Experts of a small language model: 1 pick a token.
Below are experts of layer 3 (counted from 0) of a mixture-of-experts language model. Rows are named up (a neuron's input weights, with its number) and show model dimensions 0-255. Each number is 128 + 32 x the weight over its row's rms, rounded and kept within 0 to 255. Numbers have three digits each.
Before each expert's rows: a language model's description of what the expert responds to; "mostly gets" lists some tokens that are sent to it at least half of the time. This comes from a sample of Wikipedia text that the model never trained on.

# expert 5
It responds to: Place-name pieces, commas. Commas after place names and suffix pieces of place or personal names, such as Porvoo, Finland; -ville, -burg, County, Katayama.
mostly gets: "|---|---|\n", " County", "ville", "oel", "heim", "burg"
up0:141131174124173067071102175142135094140172124163102158100148122099077102136155074114120118157202142196178114143139134180111171140139112122098181162161136114148142124065105143048101069147177118170071218111135078183136133102156104118118106144140095127091074112125157096157163142148072148177149142144178150106042136153103184074083117151156142117152127060079133152087112104096132169127093154113093108137102096140131115133195172138087154215163127082103137117166114167110161116114141114154118143126128123150156113144167099137182181121132161114067099133147107110123113066111104166110136121141117100122157149163091096174157157117095089057089107142111111109085103087187114112141136047114165115141106081188144094149145097133110104135134152146122084123142092178154117132111126124

# expert 1
It responds to: Title and name starts. First token of titles, personal names and proper nouns after line breaks, colons, dashes or quotes, such as The, William, "Tenderfoot.
mostly gets: " William", " David", " Al", " Michael", "=", " Harry"
up0:141103115130097147143090076108157204049169114112147183113134059165063102170142115103159186118169138108151155109085158178134085113137142108129149174082094122163099136082053095070108120100096080092140189142137168126126126141111085154118097172088105136159096143158075130215114113115114129072155175090171173138170081151129140151099137142064142106110128120157171187069160129139171022115143141094180153141114145124161156114120114090088121141166134101141160102099093126136155103188132104110145101120132150131090173107131148137114197106139127070121175211118147119101117153169105089110103149135142130123151142191149136122143116137120150092113109137174090078068120126058111121125110158138145109162078125160108114184121111151142141155145111142118108132108081189138153089093079095

# expert 0
It responds to: Word-initial letter fragments. First one or two letters of a word split into pieces, often in taxon names or rare words, such as s(auropod), v(iscountship), p(ole).
mostly gets: " p", " s", " f", " c", " b", " st"
up0:072070133115134093121144059116142178124125112148137128171154151119130130143121199114096090220160148120197147088117124180142091146133152135196131155106143095100110131066118176135135130136090103142143117112087113142113140134108107138147143077120129124115131172121095083187115133089078129190151140122103090143154079177121193188143136098153112135113186135141115106087121116090165151155138100114163141072148128118163115116123125133160126075134203143108138172100128136130119108106106165118134153148184124098084106106141094124103186118092087169105079129110080169079168146204061135135135128105060152082119182126136176121178118099115119178100127126133153102114108206114077121102162161197133087174095131131087123144092154193027121088117144156156157122197129114156122058138131164

# expert 4
It responds to: Digits in statistics. Digits, decimal points and spaces inside numbers in census percentages, election tables and figures, such as 19.4% or 4,567.
mostly gets: "″W", "″E", " −", " median", " (−"
up0:076093090152083171095129123124137161137145142096067098080104107039090106125117109104179142148128115120185091133070144123143105060168146156116115174155104124149102078183166133133129118181106072138188191151154115135154158119173167153106129114129149100129135101093196188104091133089142148139221107174137137156095109130099084167109075161124072091139150103139169170155159124182115137112102143143143142118085046078176092128089126093146096157140144175074108115112130136075126130139099130084101097138148155165101159134107119184115137160154147117109068121161090103177186145167132136092198132138119133095096118111156077145124125119112125167091139052060123192061119147181162102138141158120126118086087126133134130122153196094170087136142165140122107151114152151088116117088150117

# expert 7
It responds to: Mid-word fragments. Short word pieces at the start or inside longer words, often scientific or academic terms, such as Bi(ology), Ge(ology), Str(ateg)ies.
mostly gets: " Reg", " Tur", " Gen", "reg", " Bi", " Ge"
up0:102087144148111177140134130156115121138147095082103132199167159112144136152142120135081162108141151050176107132148168077079136131133159193101139215141094125107132130124170185154158123143157186130160182153142144091155127097125169131127134161119140109133133147096190131143185196166131177122167131081136115087148162131106110106136167160131175127153116123102171125115149136150118127114126141160138123102137101137163077099130136086106085134137131172125128136137140046101142140141152174154118086167138190135052024107128078120116126189124085094158130103130118146170132134140131146039096118091072099096104131143145083065063132153137137112074131168091059123126087129120146128155093165121142093107121117098122178162105141112075071103138156137079060098226173137149189154107121106

# expert 6
It responds to: Suffixes and code fragments. Noun suffixes like -ization, -ability, -ification, plus digits in chess moves and ISBNs and fragments of foreign names.
mostly gets: "ization", "History", "ability", " growth", " colors", "ification"
up0:150162154121120090084099132177148161120076140144119144084176075108110137137079139166138066144209136140113123145141126147084173144133183097130179223146102124070087149112092171165126126125108184107153132147105088186099088107145128187122137093187162096130143135128080107156194187096097150075092179106126081114098113120129156133125102121073084122136149136096141126132131106102104111121180182164153138176113135122122169141120152091106100140154097116129127146151148123114199083085213112098166100121117100069125207113118094172094178144162115142162097178196165088132125135101074087156098135149112179060118160176170137124154167158081150071128143121140100175091114096113149157127101167144113118145163162126093152183103076148147127102130099171151142105181107134116125109120066138

# expert 9
It responds to: Infobox and table fields. Line-initial dashes, field labels and leading digits in infoboxes, taxoboxes and tables, such as - Genus:, Location, Phylum, 1998.
mostly gets: " Location", "(s", " Genus", " Coordinates", " Synonyms", "Note"
up0:113056153157126110135121142097160114133157116208175186088158161130125121120083153147113151159125174216165102144132076084134142140139150107139151122105131129098095118067129152178106096081086110157136175114071125191140151130144130174096161113068131111139137143091174129176147107158180092153133160130129122095135163168157140151144126146127154128099126102078120100133066102147119099098151123168169147103093115107165085131135128168085107079128102087075146190164190118082125109119120081090139163095116147191107192162118041065124177153104081133095100098135187088151123195095171127107147124116135116108149162102150128104119109132088097128169151093123098100151163071111183034087115115108132152202124143111112070158172160126115136107088105182123176122124120101140147123111192095

# expert 14
It responds to: Nationality and country words. Country and nationality adjectives and units in tables and infoboxes, such as Austrian Albums, American, States, km, lb.
mostly gets: " American", " States", " km", " French", " national", " India"
up0:143126148124110100139113147131186128110163162180169146157179113094197150106175160125101100132156143099162093088107156099080151099124127086211138164129118060109107076110130109093182158104138150109095158102124124137136093124179159170142090152139141107096153170180098146102194159125167143099141161151148119173152076107132106132114144101159101129151123129168116132168131142112118081109071171163191116125119099147183100177129106047151132164100119149165125203189146169130145111170136104125166162156119152230126105103161132133158154175123094112126164163108131143105167155117095164125113139129079150167201144147128173110135194129140128132043114154112134133077079146110129128159135120132117163129089101146082135113137181163091143119117172152100078118221097156169135066119034128

# expert 2
It responds to: Biography moves and dates. Biographical verbs and places: "went to", led, joined, attended, graduated; also the space before years or coordinates, and mid-name pieces.
mostly gets: " led", " joined", " returned", "um", " attended", " moved"
up0:132125125151087094114081120090157126142103152147068147112156133084118102144152084180130148171169143161116144133117110161133139149093107176145124165126151122086124089115102163134069072091128161189118154123148114151113131143098088097140178090165141128124118105124120172092105163067162099200111102130192138092116116148141114131190110134150078145239126151148130141134101089091143166131152121135173121180102064111101156135122070131207081193112139171092154193108101107096152163110122067125137126135170163099144174133095133132101155131112145154134110078187147112172151086120074135124112190168134117127120105151076112103142117142097113169140144076146095159137115059097151144131202106104171119129171227155169077104071100107055136063140119147089109111095110148113118184099150148

# expert 8
It responds to: Sentence-ending punctuation. Periods, commas, closing parentheses and quotation marks ending clauses, plus the sentence-opening word after them, such as The, He, although.
mostly gets: ".\"", "\",", "\"", "\".", ")", ".)"
up0:139156147113099113124154150129164124131103054105140121186129193186150166127127116102106082133144185205095069120146110159136139131180168160097118095140050116102127076108101148074087129230125155163127080104187062135107083114145188193092105141129170160096126073132098160139142183166075111111108078143122148097097163149107175155120101197052184159105141101122132157143068128104126130110110143073185141172128158123124122113130096130151046106056136135122136133028122136163122147125120169114074154104170082134143134114129148167121133106074113130121167092106141131111169143151133133146104199125094128142106128166175121141140144090113148129169164080054101150144140128143101162138113117115116100182127168123125163150146145125158127107122153160071103148133128112097183134103101136

# expert 13
It responds to: Organization and work nouns. Common nouns naming a group, work or institution after the, his or 's, such as film, album, club, school, band, show.
mostly gets: " school", " album", " film", " club", " player", " station"
up0:169129118098107122093127117132079141104094134144166163082106181110120108116146087103148148135182049153150045094141117118127103121154143093209097143138081186099133115152116071157147154150106102089116092171143152160160095067162115151138111151112122162109127162186147171178208125116112122141210175103144104062105066172095091132038115135152138136088069136087156145131180125123101106107093130100147144069102124049152130135147147088152080139168130091140184175099157139098102150098113125100143180127137100129109139068148151147113101131166152107162189121133167129139108154132127140120118127188144117178067081080194126076142075123088119087085147176135143114165110165086140090099100141101150131137102170075177071108131160064130088115135117116150111117132136130134142175131093121